python train.py --n_layer=16 --d_model=448 --n_experts=40 --experts_per_token=4 --d_expert=64 --d_shared_expert=0 --activation="swiglu" --moe_layers=[1, 2, 3, 4, 5, 6, 7, 8, 9, 10, 11, 12, 13, 14, 15] --router_score="softmax" --normalize_top_k=true --routed_scale=2.0 --balance_loss=0.00699 --balance_bias=false --router_noise=0.1 --router_cosine_scale=10.0 --n_groups=4 --groups_per_token=1 --init_std_router=0.0306 --lr_router=0.000403 --vocab_size=8192 --norm="rmsnorm" --norm_eps=1e-05 --tie_embeddings=false --optimizer="adamw" --lr=0.00116 --beta1=0.9 --beta2=0.98 --batch_tokens=65536 --seq_len=1024 --train_tokens=506500000 --steps=7729 --dataset="wikipedia_en"
Below are experts of layer 2 (counted from 0) of a mixture-of-experts language model. Rows are named router (the router's row for the expert), down (a neuron's output weights, with its number) and show model dimensions 224-279. Each number is 128 + 24 x the weight over its row's rms, rounded and kept within 0 to 255. Numbers have three digits each.
After each expert's rows: a language model's description of what the expert responds to. This comes from a sample of Wikipedia text that the model never trained on.

# expert 29
router:153184123153089133123126124100127150158120133124130146191160126166116093103134163099125139168116129132118087132172128149158145154140168160127123138121170142119146153129
down0:129164130126119143124141146144102133099120106150101121121129170126107125183144128142106118126125113132113143131146111121156083157167112120146121187142139173134138128121
down1:138133064130135161149139167162132083083114109118110133124098134109116130114147162118076140122117122149085117165154112137083156149123129132141120118145194112101157104127
down2:089107129105122125101159107127152119127139168107134123120072132170131093121148113119144126145148125127134137141108090064148139059119098124127139148124119123147141196135
down3:133147096149129127138116170101135174149116109142121117106142159158121157118122154134097162164131137160130113118122091129149059169143120086142125125109161124148144101119
down4:191138098157127142148127137144147130139156159103134154119173120140115081144169134109103167140130154109125137147139133142142116149112082098054137107162128099130141147113
down5:122183129123115124143140178107160141142131138154181135162153151090129137126171104171114104142139119121162118125123125167146152145122106119138126162121168152162086129129
down6:141104106163167150057108182145092113116157106171164150105132151152158116099094152172144148121099155128117094138138122126168096129104158126127133171144107111113126098123
down7:121097158124148103175150161161104068130126114132126111166129108118121138110099135179124110084078119120125104073096072115110086132160111094136149098110148119181125116114
down8:125115118091095095105138075141153107106170141168138115116147105108115161117160077094133103134143150139124128142111179128126128136135140129169168125109134120145146122125
down9:137142081104132100107117114108093118144140152184104139122172117106135129172103121142096167075132124145126102133171124115071099117124147119095135105102143146138137120143
down10:148125095137151135102141144114121113149131164161095108090155127086153125144127136119123166098132114161134193158132119127096131102129125178116134178141128102137124113107
down11:108133122125127090128148115141110074112127140181163135174090124111122115155172125143139099148155117096178096091108110114153118109120152110111126149104082130153093159158
down12:161131081101137108101127130159136151139108116132103112153143139108157110107125117119125135126157085106095147160101122123139138132131099120121134107119096150148123071154
down13:183127123148152119128143172143115167138099159124149145137120140139157095119151116111174118126126154109112164109123153108114109095125109113113169128136090131108130140159
down14:162093158125157129128118095116145078149156046157110110101090079163163155138150155139142099152136137124133122105131153124121166122122142133155124092118095115158092100118
down15:127134138082104173152123143146137133129137104129120089145099152104098144122118114102097139162139163114137109148130143120088135132070138132157124123115150115132150108126
down16:171137140174128122106141124154106164120097148133135144149147059146104133165150123151102128150122116153127127113121164080144141120131123121107101195138109103127137128144
down17:119114118121098117162123156159090128073134164151199145090133141132107151118130176166147082161155125142112126124154140161125132094118157137111141087157161089146137121115
down18:151150133182182112109108143151115116115124113151134088175131112116153160106103089058140110147114141093156121155132152112124142094168148076154100102155114143094172156099
down19:110136115123147069130098089112123105143166131111070132089136136085110112088147139118149119077138127109154126081092107148124123108119118189156102144161120145122162109136
down20:119105127134136136081115104122143116114079084177140167140086137132126164113148125140136129120077133125141151121136110092125149150143131125134132109144145149096128145104
down21:119122111142135094155116143125104168115105069129092129166108111174128156107164112128163127153129151162116181124150127122099157124142120098140105117140097107150137153096
down22:089126076117147136109103155122163119129147139094134147131112103117096124124150112128121117138114112100162143170113141134097111117129136112184133118148104117073132160175
down23:124074126103135170142102137144138110127112122097147131128085088137110090125119143099152105158175115106108144085147154143112115086146208154146119136144138140124116134111
down24:124140127117127162092171124090112131113049115148172141105162096109128115107097087175148148134146133134178105133146139149099174132133147129174157121105074132152130109089
down25:112093128153166121127124140168089177114141152108124108101169115149126129094164105153125077128111105137118098116135157128098110108099165156120110147150142124131169167139
Description: Minute digits in coordinates (43°57′), taxobox and infobox labels like Genus, Succeeded, and that after a verb.

# expert 35
router:131157149126116155114120112151138156089107118122095135125127140124149106122117146100114182132137126108120159115144154102136125102164108158131133096102143171108107165132
down0:089142075135100133155120180109108119127110148148089104130078151100125133107139120110146100078143118149128137110119117122112155133118127121074133115121108125139153130152
down1:155141112149152141149135183153136128126143122106134099147126151076125090145116114158114098132136180149123143130125158182120093109129117155144139133104160114170109148163
down2:123100165107144133148131110095145108127130139152110139099135103137132122162102093162118098186131118113149090159098137144109140120133125124131132130083110133114111095102
down3:101073086161109129103112104125153128147123127119140135170112100154127125187163128127152176154139106166085125128179143153127133158164134132152118146137098094141084150147
down4:111133124119118111148107102127141139108143149163095124175138105144175136125094162188114109124171144119102153110123106127083106107135106152078135133144105085111112142116
down5:119162120130098115142132120119148093141114142161128131155172113119182138127163107101187151119156100155109167114114077106089160103148172144129123167110123139147152117153
down6:137144150169130137139109118130100091123114096143156125133144081124094120112115135098099111128105116121093126134106104123171132108078119136175140106154168127100118148127
down7:126149137103137101112136082123132173108090127107131158124163099120148178107132118157134150136127126125099172068050122174135131087143109145145131121087141159100110136145
down8:112140085127107107105140106103105095144080113127115104150136124140114138139165115098121100165146098130150116098106080106136122114105108074106175134151183112129130077110
down9:107146120137118088099129126077113126110101109113153121155125174157114152069138144151146155120131117097170163118128087135112121121078101091139092118110161131112141145174
down10:130127106092086115156130085132132145124131128111148123119133123149128140121150091142158100137094163144141114159103170165108115111107113097157130143127133098146135128120
down11:094132135136122124117106119165155098126112108099085162155114157103165138145115156142074114148165133154129167089105104143133139139094133139131097150133170118117126179104
down12:120081137116119140125139091142134163124141138121127170098165150179173126170131146148171149103104141134118085099144133140139105113094164104121120137127107157163106092137
down13:128144095138121112136142157107103126135158145108110149112149096119145115103170113124137140144166092112091148140113139156109125096119104147122119145150149157068129145132
down14:126153147130102132152108126101150143092084085135074139118175150103141121117127118115138123170150103116112107117112132111120117112158165120109161142140124133154173102124
down15:102125094133113111126119108117129157168115154187144137118135118102131135095113130167097140121136127125129135173121142131116144107145097142142141079103184114151138103085
down16:113132114123100165083099133109112126126145138115089114106162134089127185116099077120156136138119148144159158131108131121121133113149131108145153113121093116121163141153
down17:154151128119149107082087126138140101132168118139167141141120124161081167119129132103127111157133183095110139116152106122160135160169130138141131143108159107163157185146
down18:119114132117130134127147055108158115107122134141173161093169121116129148118135103126130135153158154167125115136143142121149115107160126166135107104109122131142123122119
down19:152157124185147176145065123118076125147119151125122142160133152129169112112120138098131103107110157147170113138145110164085145112134161125080164140148146171125103091076
down20:085097141129126130094106127164130121148124129154106139140149172091148120144117164121097155133130154088156115130145109133153110125105112118099089112105133130122158095156
down21:160163144119112121107114156169156125087173121125117151153135126106132152125072084154134095101134073129124137160125132161175151132136125092141119168094134096132143087113
down22:127134148098083136122165161090128097108164105104145150150171159140108115164113124116125098122144154165139107135084135153095143096144113089177091133137133131132159095123
down23:102128125134151158125120168094143172105135155145154144126134158121141129114115149152104162146128111141148129168083157126124108139139122130124154096161146170140119095172
down24:141138076141195142131168112124140112129143137112131068108122102098181140103139130097089149120147133119138073125122122139158115143167123132082105150139127144130127145160
down25:101117116128149122165161108087119159147125084111110138141141177112151123162148168113122098111136118144174133102137136134104122115143069129139160106133128130130166139101
Description: Conjunction and, pipes and short initial pieces like p, El, plus infobox labels such as Listed height, Surface, Incumbent.

# expert 24
router:116129126125148086167122123135126135103118112135087092129107117137115103111143124119117147107092101169143129113140105127127130147143118134154177114115137186111133189150
down0:089141148084115122142121143115116180166117139162119137166123121105083142171123146158110131110116128151147136130122137202143157108194112131116080151098114129149067119137
down1:120117137116166125148154131118135082143134161123181120144145108159160117152192146141120122127093149143086135092132106137116137160129154166139093137099138074104097152117
down2:104116098062107123133155137109105124102149106131140151103081112150114132143137123142148107115100137162145130129160127153120125096127180129110137139146171114114136157097
down3:106123109103121131107167094102106123091135115138167115148130121113091103074150136091088136112130121142174095116103074155090120085110128135158169119120146122136100126123
down4:138135171134094113116141149079107113089174112114141122120157134123119119134102135146117145113132153090156112129108130117095159103159134174129121124116122059150157068124
down5:106134116127152075109097108135119085149163074124122100122097140101127133128114111139094114107106128143137114132156154131097149109159128120116164121103125154106137163172
down6:119137124089118095146116058143158135084164121163145153212100129114132160150109154144140102128136112095145159122153139139056097118145098151146143122115115156104149100162
down7:134157110093084113155103111140132143127130114086102146176146136100159126091127157121145133122172123117161090114129103117144107120155125164169163123117085134097117145136
down8:122117159136151138121120139149167158136184143124145156157109158145105133145113058108114122080161123120139121107131134126158137144113160109160088118097134140171130128106
down9:130151120075151093127095142084150124090139104173121152190130145126165105159141110108120154137145080150158117149123125162134069141100109117124136120138120082156077108109
down10:115163133120085145103154173122071128089093118129128083169136154098094136138139078141169132155115105146136101140122101103159135126121139099142111152161107123137112144142
down11:136119114136132163134145127109135137080113131100168147088116132159128087160126121152110127118080164120178104157115130071098158119147167140127060081159113146110140139094
down12:131121111149160134177139126155136113130107131114158134152140098140139154094152159126175097107142112106120138139158115107115144187186088115102136115146133123128139108112
down13:120160132135105111146086151126120171144165120117142141141105101082177097159099114143102161103113106127131133093116102152130101104120115100154125132081108123097147147126
down14:141148157103099126155138105176132077162119116107149096095125152152146121133111096117131149129138119086102113104148151167093133100136156128147132082166119167120121121158
down15:111162109117098108155166135130115137138104099154135131138166141120150109136181119117159118146155129124148112160096141151169125188135102148101127139169126147152124157124
down16:135131123115172102125120150130158133120116113165113130124185123121143147150193104117141132158142132125127156166121135117131094126194133109089123100125108149122109138104
down17:137162131132089108086132154139151165150156132093131105132147110123134144120171081121179136142126083151123083107097114132156098132094078146126170105172095122171179080128
down18:140133112129102122119134132111176179115144121138129098126105071146163162131098138146134130103131170155139128088140120103138154181122131139147094123138169157123139122079
down19:114138122127135128167175106112131101161147165157160127129115112128176139126130175133121136150156092099112114135074106091089103112143137119133129134125122164138160154140
down20:102148148154108077095095148138097126111124105145099130150096127089128112157134101121093109141100152092141140094174094124093127143133131135067157151134103117136132143103
down21:161128094121081131134098115168199170134061130148114128167112136153127134094109138154121065140180180165153084153110064135126136168102132160129125112117085120148166152127
down22:131140084105122096142110151137106075111103105075162102115119136116117120090109118142092135126146155131093082144138141096136129115136116125145194134146128104148163116146
down23:114131093140144142130161143153103134156108135165118126161109065126101114120083149102187105111185143100143155153176157160139159115151147081134088106132118150141134155132
down24:145125145174130108141116087133103121164144103130126094129126104128100124135139082093117121111108116163115173172144186102139176133117119076133149146126130122126109144119
down25:144103158128133156134106113127127100111075154090115169102099132112149158122102148122120138058140126111114131146163115106138123109119131140132127089141118125145132134131
Description: Month names, numbers in heights and table cells, and the first piece of a taxon after Clade: (Ang-iosperms), e.g. 5 ft 8 in.

# expert 21
router:153122158097141147169133134128128131100158155138128140112111119084123144107115160120102132132170113124113137129131176130114159128190123144140105117086124149116126137102
down0:133112151168105157148116123118171122141160139078165097168133117114129139132108111094123127123177146119112152137144105127155106122097109162108140112092146127171121149093
down1:134154136138126128178182121139145161129137071110112158131149148123120166084132156148157120103085152150146115145090121139107161122144150104153111116116182127126091116180
down2:196150153105099104112137126154086148177142110115099158143130174153132150149126099140102129164106161124113142144091094096140126122093122149144171139154112120173153113151
down3:122147104090115115120148171139106127069091163146116181115161129100138138152145138113071113174175162136149143133121162127088158131164120194128107096123090163104121153132
down4:096094143126160119162144103100112102183139180101123153128099187105173168123101105129149125126094116094103155147090121130141145155179098131132141145138120106076149112143
down5:114176087118161160134161144102130097134128123137097138117128101099144129182090116131112136091127135133147128119074148147121154149148149141155164142119142149098147099140
down6:158140085115118151143132129111135099149105160140167167128144188125138107118125123142104135091150147161175149092133161112097119128142141127111119121096112106109131149124
down7:067152119131109111142157140088084111129097148137139127120118120147171132107103163132138151108137142130158117115168115147079199143140109134154162094135144144157076095102
down8:130156136109113109089108141102126112118114151137096158140105168161160130129173171141102105139076149101157150183094103083132139133151127116131143167102114115119106116128
down9:130105143121136125132137112144140150124088122119141172167141108091131125145135135144123122102086096109145136114128180109132100196123107117103173135099127133059122120152
down10:173135096107070093137156140138131117121131152122167129119126143119191142115075137163127142155180135150143150146131127117081138125111123150131142117109133118115164066147
down11:156133101127152136120114096108131150139146136112113145119092106111121114134170135138142139150113079132132141141103159142140151132115140140158146110129127101084137130117
down12:169135111133202092161118167097142077124161120153124161135092159177127104148087125119116127123126140108113179148108124129141112133122150134140157155103132111103116142102
down13:121167119097150161122151124174156088117094112082110120150110144102102155152112127147094163105107140124089097122094098130071102142128112096082117111138154125117122138093
down14:131196085122164140137125142098107142099161159128162088182130131120132142121101137128119096146116145169128155125140102138115129155128075137128161130104158084090103166114
down15:135170120141124083112082140141130083170096133152132068125107152144124094127129158111171147122143103168147117152100142148152115121111129084152142148148083143121112095116
down16:088133181139110079120129151146082104155158132114143120133129082181114137125110136146074165075104148130103139110182155149129137132152136187105141143121138105099115059104
down17:160167102155157106107158137163140126141114114077109124160128129179083113091175175142096101126150112130137069123154143081146147137113079149129153132158183127166138132197
down18:134085108133122123104121143102094150140125142146133136101101136202096110125170104167102076119134119149093104111135127120104140109148110146132132131149129116151145141125
down19:129144101142108148114134129143165111113159119132158149101124099116133154083157095189127147107105140139134107087109091160130143138109112167093126161149154096155089135126
down20:123140120120186157137113115124131151126132140155091147112154117134104134117104141136112138148158174147166121102149132139115122129146165138123157107111099138126129146146
down21:122127150152114165136180100135144086109135144124150101135159151079172141157086115114152116127160144149098141110140147126123118142089121100132120109136123111077126128128
down22:134138150160177145102110099132111148124115119175131095123136135141120124097163179126124115111150129151150142128147149166165126085117156126137131088130109143148125125102
down23:072142152061154093131117134109129082126145102129143199122069158146092162190104141081118113164135141128130116122132128137165132038124143126090146122153141164152121123127
down24:112105113096137081093108157092166121133161143149100147114118095139145114114122115134097155168116119129178087077126127168097122169118134152161105134153104173170186107122
down25:155139106123154058105155094135076080167150109153106147120104123144134068183092147155136113092093138122131109168102070086099109110139137117160128150144123095117124174073
Description: Function words like that, as, to, be after such or known, colons after taxobox labels like Order, and verb endings.

# expert 18
router:148127123147146167126127166094105129124132135130161132135148133148134132115126143125108135169112125140129174125128156113141119139114143124086112143095151090135125145144
down0:106166162145121090142149130123113141126160121145104105124118135129163111135109181150107134128134121099122104135119161168144131079137152107146093108113132094136124140148
down1:137138196145089118139169140100106109098087126131138121118155126130152168108090144125143160101158160108099109113147138095052121138106109090076174105146126138115119120141
down2:131158159120118127099081067130133130118120110136136123114077123119158120135144110099163128151092163147124119149112089163090126091140107118109147126119144138116122143122
down3:139120089082140128141097159139155138140089170140089102149121135124097142125122122138120168151150110131142098130140113130078129119140145097076124118129127174139119139095
down4:127109097120173141095138123153165143116113165158158143097127088114108147129129148153140105104147158138122107113126131107144165078121112111109073154132131171161163143111
down5:112108131143137127131125109134133150137099137143130100112140133114129150117130117111157111123106114139146097097122106077100147126108134116096095155091113140175138141138
down6:140151140086077109111143126133137114117107135071085135088128165146155096132133087124143102167114138110069127137105109096111126133122134131171141145141118129154084156084
down7:182113114137107114113112105146107129073120152099122136107159160118146122115078143164122095140142169143122116118136152152088106142136154126091148146097154136142134102171
down8:139114133146123129131133138140120143101137125102143128108129101140138155078121146112082102117136067168105161102165133128148139155146151087133105162139135104156126128134
down9:143098134091130131122114130135124116127105163126116134125146165181071140156131099125184119137177103116103106150160117130118124134127145137116144080151126093100138098128
down10:154110095162180102099105140104117139162156132098118171155095134110160151111093112110129115081129127100152143143097170111159125130096134111097133127154104147106117146146
down11:134127152135160111120122113115119145094117144129106135117153140074141161166128115154152113120149146140162107109145119127094126106136147147096146131103143141079130160159
down12:166109144103116134119139121146143079131125129139136152106108121152109083136110155150135136124120107131144148138074134140137135101115105102154128128149133138102092102136
down13:125096106102179171136167106140177105107121130115197116142097128114156133129183112154117116111121163118142096116162198155113122169157140148127152086110140116103120165122
down14:103134115161154116131135117155153132166100098114136154150147167099138071147156088136115143099159122089137114113090120152098135124136088108131148168135118127128116121139
down15:130146157107141138162150152107131105115109055124123138157139115105112140159100107140104147147150121125090123110123151115130143149170143149116159155109127125109117127156
down16:125130085130131118117139093155153115111171119144116111099128146098098144131131142124156141162127092138163145104129128121119115102138081110176109119138126129145141160187
down17:102115124108122079149115173150165170155146144135112118095147105151107144136151132114161123148131130121123192153162130132151134135117157075170140124110124119144184144105
down18:120142102127125102157100138118137116154127114143086113136145084099106070163117143141116134129122109166105146139128120137131109121171136135107153144112138138148112139146
down19:146151109139114149123148134157126117135126132135151138144154120126184129145133139140111100115108147151081112144132082127104110108127111154063132146127166129131098117113
down20:134106137128088201122140162132122158105155103116157159112151134163123106116134164099137078141141096165145132135091150104105139152131168165172177129168141128185141142139
down21:142082125166118148099126180120123165163132116132103107163131111140132116136116139121097085124105128092191139140117090116134096135119099131076094081119130142141126140128
down22:141113122120125108129130135187113125111147136148146138118174123126121127101104065124113110116151102155113096067143110096119124117127161136129134145205124182136169150132
down23:135123155083115137144130115146114142153125155158100139159119126097119175156166143100143114167119154129120145097119117125091110118141114139161114138132131114142103132113
down24:138109115141130126152108136144134150161140129105118129124073149120150133147161165135141131088125088096135117156141166137130111116125157123115131103108130084100086119118
down25:142146168105122141157117167144147126105113130078134100143142179135101081113087122103099111174110133095144103139100111068114160145113116161160171139154107117140187141154
Description: Second half of season spans like 2018–19 in sports tables and lists, year digits, and prepositions in, of, from in prose.

# expert 14
router:150139160125084139127127117117097175123172135122138145130144137110156145132099117143117118124138121142175145107169115091145159168144124139084140138110177128132132114136
down0:152133113134099129117113137124115114154133141105076139146146130090080132088111105118163153158121147138106128084128171107187147142193161126169123122119172137147165154133
down1:132135142127131135122121153150129153124101100097108172120111117129123191155149155143169119200183109134156126123123096060159107142089109115155134147137109164117094163124
down2:152154101125079078136112132133128107098112157138090153163126126111149148143089132180174162132123128131125122120172128144160081109144119110096148115115112096158111110116
down3:135130092147149123103152127080146154150141139145149133164104134145157169151142101156091119158172136153156152138135167137117126157158138105131160115126130102140167093111
down4:109154126148171144041126122142192127123099127106163143145100121134137133115134136087141127141144088145141153131121124126105157123133121154096177126136116150146109153165
down5:093124129126109083113091095113122127085171102104185097142125141109169114090117124131118144114117106151162164141131122151188188106100108165118101166107119134102133143145
down6:135095078125097137137128137170129108165128093129151114083152175168133142121124169100123124132154131126095157116129111147124106097141087152181130130135168108104146113144
down7:117126117146141087172127091168126163129183136116113132094120157120112146125136125137123118129098130106136123172126106097114150158122103109168098130139124065159134126074
down8:151114140110042095086118104117137146138115105147141067129145115176142119119120108092111119142082128104132115179100158134161117096079150164114147133086078169078145162143
down9:121100115124148154102139161160138162122132127119137149110132122100130119130143159133116101083102093129137140072130115085121106133147112135140085117113084105093097154146
down10:154137158137114134130128154155115114115134138141094138119142133201080102098146127136144103109123103115124101143106130119139103113117095148142123141101136134179126136137
down11:124126150129152141115058107134145140141094172177127120109108082147146143098113143096103164103178095085127107143092093119107155127125128128121109121121075115089065145121
down12:144159137143163127114159137139130106109098132166145073146135138111090109137115121104130135174142112142107093091145140149133136122157113143119162110112130123145107171132
down13:103089150182177171078146104138141124157130134130140113163130147142141115102139102114098124121151167124111116082116133142148155093159147128108118127155112087140153113151
down14:154087134100121139145124130135148139122126147096107133147119147138162146156088132110108139119178090116130122150102137122138136093129103147130160165165125117164112150159
down15:103157134118125156142103168155170124152148127121159149095125126116148082143136113079116174144137108123164115135138186125121147143111162093154173132101115116098151136090
down16:122170130097117127171191178136107151141175127141161084117167142130127166116129167139128109145102103153159145125102145073094121118173112103139075112171100105145137108134
down17:144133139111136128133104136086143138106102131171122122102087071123154092123154132155162106130141115124133138121144109141119155129126089127115084141125115141142137122139
down18:130115137112127062140106130135127123165110149100127157113118143117112110144125158145128156123120180136139169077141140139086138120143136104104153135155142129110108119097
down19:119144146138141103107113133108134119103136164135146129149149145137183119128098154119161121140100161087124137111124091150117095127094106130118145130117124123128132112110
down20:174141135121148169095149149110125110096165109130139138115134126129146139117130114125104104158136110140152135124131156126138126137134102138175144096132109116079111132090
down21:156174106094192174119147067122127115156158153160112164176110071147151114154104139089131140111083121132127120107158097087106083111146113135106080162174143133141132118117
down22:157160127141161153114156095092103125069119140095119142129162103124108095095137098121105201086171148130152125127124144187147157073122135104123122159098128151118154107140
down23:108100109100110131119113166125100110174110108149142116109174139076105101122141171095107121132114136121138187123138135130096125173116134109108124092121135161152111101151
down24:071140099130129131130112158143120149112134140158111111159118071118137099110111095105143085102134115129153096122121092135155115058133115119101107159108148131136118101115
down25:115094179159144137147150155125110157127114141087161143092117123121113123127108118116146103121110128142114153181171167129114142160126151112165109143116152129135119145172
Description: Last digit of years and quantities in infoboxes and tables (184|0, 4,08|0, UTC+1), plus sentence-final periods and prepositions.

# expert 13
router:163123102103107134137192132094086132148115112147162131116131084155123162151119136107094153154141125138121155123111160130142142124079119149132131118133118150115120100167
down0:108126134104139141130142115140094170106144162156131118077145134125099097135139109131149153106116131126125121164115156154136157123134141142196137151123130133145146130153
down1:082143108119154064062125164107114110124110112099098108128113153118175123092116162097144100148148101166113094133117143127088148127117148137111144119129108112078117162096
down2:155168130149132120160113131113150156149095102167153120148167139144137138156137166129148144112127183131103100127152142157097156111151167138120124163150092181129153167117
down3:142130137155143131139104110165133104090123112132083110149157183105162106164106078114139144131107110111100107115119104126124156098070104125128138111192169112128158123116
down4:126125091109117088110128158150113059129099111094178130123114123150111111143086124175171129113112109148130141135148119104135128145131153131203134140096099129132126103136
down5:170094115143127140124141107124117130133107150142110115106125140169129075164133110080108149129128131102118138122105155115117152130130121114128097127146131118122117118143
down6:132067128136105126127141113138127131119166121127136113127113109131081156134136096111128093094108122105132205172107135120158124116160104154158109114152151147137077135128
down7:155124121139134120152142121127150110170084166158092153114079147137129152129090163123106116087152141159091167085121115156104140113149113136076147166107112123138128137091
down8:103152117122107107094128146145145166096123104103141113123136156150151143081087102126138112159149101166133149126110132088083140084157159158038157157092149123100108156154
down9:127077169122140140137146121139107128110182138160133125135155137128135120135182121147164147150144114132118145145132166125107099068136112124116155150170126121093151140159
down10:139173146104066130105128106098118116115165094154117161114163146130136133125183123138117125133096147073087147139133119121146117125128134132123120150101157170105102179134
down11:115108176103111113138120142096126134105152111146129103126139160113148108144147131129122132099130128164121183179163147159085137142165116144127123144088185132145161104131
down12:104151109142118106149114132135134121135135130147133125142122118133123101166150152139124101138139100112112114132155110121192088125146119122151141099138126108147149131111
down13:141097169146150088125129162135146100102116148117147134137162158135135119083078099117126126124162098132131102129121121141159149137125100162102129149119141151133131124157
down14:135153125164104123133134190150144146164120158134122117119100103143135128131123173093121093133130114172105135081155114124148130142138140116070123170147126094117160113081
down15:096160109110125089083146105115100121092106093125121135135150110125163096141082104152100112120178161087151125120154085136096177160135139170116122121080131110115149117119
down16:124129151103082121141149137152141145119131151097133134083128123133145116155134179125134139163169121121139142077144099164132157095201144127168112079117175144152138085138
down17:143148117148126099129129117142135121172146111171156106114122089111144092102053148152169149156148108071151135105134171112108138087134103136168129163167156144118148103172
down18:127159114142089116115122177143115102117086124095112219127143147108155123129106114132170112117153184134137145143149132185160125172160123108105136113120146123138122155139
down19:120100134123127140134096140113122138171112092124124122140108168110115137100133148112127124115183132103100098111119138114121155096148096131128114131140121082146127140131
down20:152112118094146118161094139146173104127119140141081132151083118169115105152089114165107112108097130134091121152099108160108126108106131117130129137149115164121136148124
down21:124145158140144152132144109100161147115133161106110123137111120118093136110100128053141150172122131130124131132109114130087086113151150121087145128128147112145141173145
down22:140145107161115094107142121129085099116125137080132121164149148112137115133116147133076098111132107138117102169117079108107146129121147116117123124132129149118145124099
down23:109123126137150135121163137130187118094167118123111088158140128153138190119123134099125110122155147093106185129143111149113081125168135115148121152162149107135082125108
down24:129112097118131113126096110133153143138111116115118140136116113120163066116102175097115118111101143126093102143148125134136089071098132144164123126146113140119149149158
down25:093134074124129119117131053100176154135120141101124184076212135129114128141131113137151105075138129125144137102105128169141133105136152128126129131134144199100091130070
Description: Digits of years and scores (b. 18, 64–0), bracket openings inside quotations like [sic], and first pieces of names like Sa, Ben, Har.

# expert 1
router:099107150119121137148144123109169141134123111072098161142113118117080151092142137110112148092108120126102122128126108162114110118116145120115147125139146125124095128150
down0:178117129133163158097159105122119111121134109074073106173150118143112110181159160122106170113090104160117079146136106155151133125138107120140108114115111109118144136128
down1:131147151087120138143130135096142107140119145124123103106103135128138147105117136146131142108089137132124164113137160124134129111148165143132125112153159135143117139162
down2:170139184136120169087104073177149111150124166169129105146111146134138137162136100121161140122147121192116167098140160147136102168126112099118101094137149174107099091122
down3:091124123137115074179115123132193142130071153132116111113141158122125132097123133130135115118129157174132141152077131101124108100106136144141135091120101114132123158131
down4:101114186161107130133125122190122116103115126155146189109135133108095130151114129157127126107132122112108146100134126110119136087107117136167138150134132136147105105146
down5:121118202099137155153137133089143111117128137126131188119141074147086103161122064119136138149140081132092131159117134129086125133167138186108108076156088139119098117115
down6:142145103143125145087158102160157141128127160163133131147181133158113167134111119141106138101122123108130106114109126140149132117122091104128140084087140152146102086145
down7:139108089166139109151126121102158077106083131137132165142109089114107124125116118139141105120134107100139132135157098189123146149102118124129188177116121171125134102131
down8:125144107163137159150113159100129131126130132123094130147149153139091134100137136137095127169101106123104093175129114116104118130076164122130092136143187117143177083168
down9:096135153107160099127120115118086117154118138119100119067127105151157131114134107088102130070123100147134123124159154087155121116084157137112149144149146110096104157122
down10:112128154121121116143104116100104175177140123094066139122117141123167122122130172128116109104106119110126114146138204136124109135163161119175148088157147119073124140122
down11:108132142113172170092137086165117156182136130084123128173128152146120112111152153122097125140136139121143099172161143092113135122099150125109124165138092143096140138117
down12:155136094121121147068112175126121132140114120113140127096137131104133176095162196182183107131093142118128196118137144105073113132130131144150165147183123121128161141121
down13:104144165125142127141128098144126130115140114127134125127140075112140138139126156118106117093129113093105121104126128121150155114097144113142114130121151151109113160156
down14:167158128141129139092153105124150153166088126163165096152133124137121119103089113166142119124121147143154140138143133170107150085128165133103135109118129153103105107105
down15:090139057151169095141149139122123150091141137137106102128128113134143141138096173111125122160139108147136091138120128105128140121101115139157099142135136132180150121132
down16:099119119106100131104103127132105128116129094108124131151145114118115156108118102113129140135135128131131161074173135129177080127132087111108125119136108108120138141115
down17:169119108119109140138114130144103151087148092149102111171132132162133112141126160131120123110140107131117103135143121111113165129096120114107152152115066151101159132116
down18:134142120113100137139121145161096114125129114147133107084173162089148133152118138124127091177124155107141120116140145127171117113120122136128178072165167122123153134144
down19:092169118127116111155175120135115111136125116131091147147126142145119124126124130118168124145116144087095124072142124089149122101114122151129117115139177129156132162159
down20:134111147131127148125108090123122122153136093131116171146157136103172097098159108103120116107142139153100171146126148154114149133103107122105129136155142096099128162103
down21:089084115102123134117107149163112111156116134107158144141170151145154130142169115140083102099138121170132118097092123157119097162137122111099158145142112115183113150104
down22:126192109123142109115158133097148123095115061145140090129120150135121134120119162122097125154172121116132127199151159143157145124098140163154107117131122123120085120092
down23:133143110118185132130158168140118115162102122111141119143103058124160081135117115141159123190151133160130109088131199130141106126155151143123178140151136108104141108152
down24:162113142111187147130131150097097117114131118147124144136116116120134124146102128137110124075100119179136131141127131141081152115153161132130124140130104166154174138143
down25:138120108139151116131116158117103111084137126156131114056114102174113113124150159177165124134184148082129132132167141134115114117111137153111127139167152138119167111182
Description: Third equals sign closing section headings, opening parentheses after names in tables, and verbs like was, is, were in prose.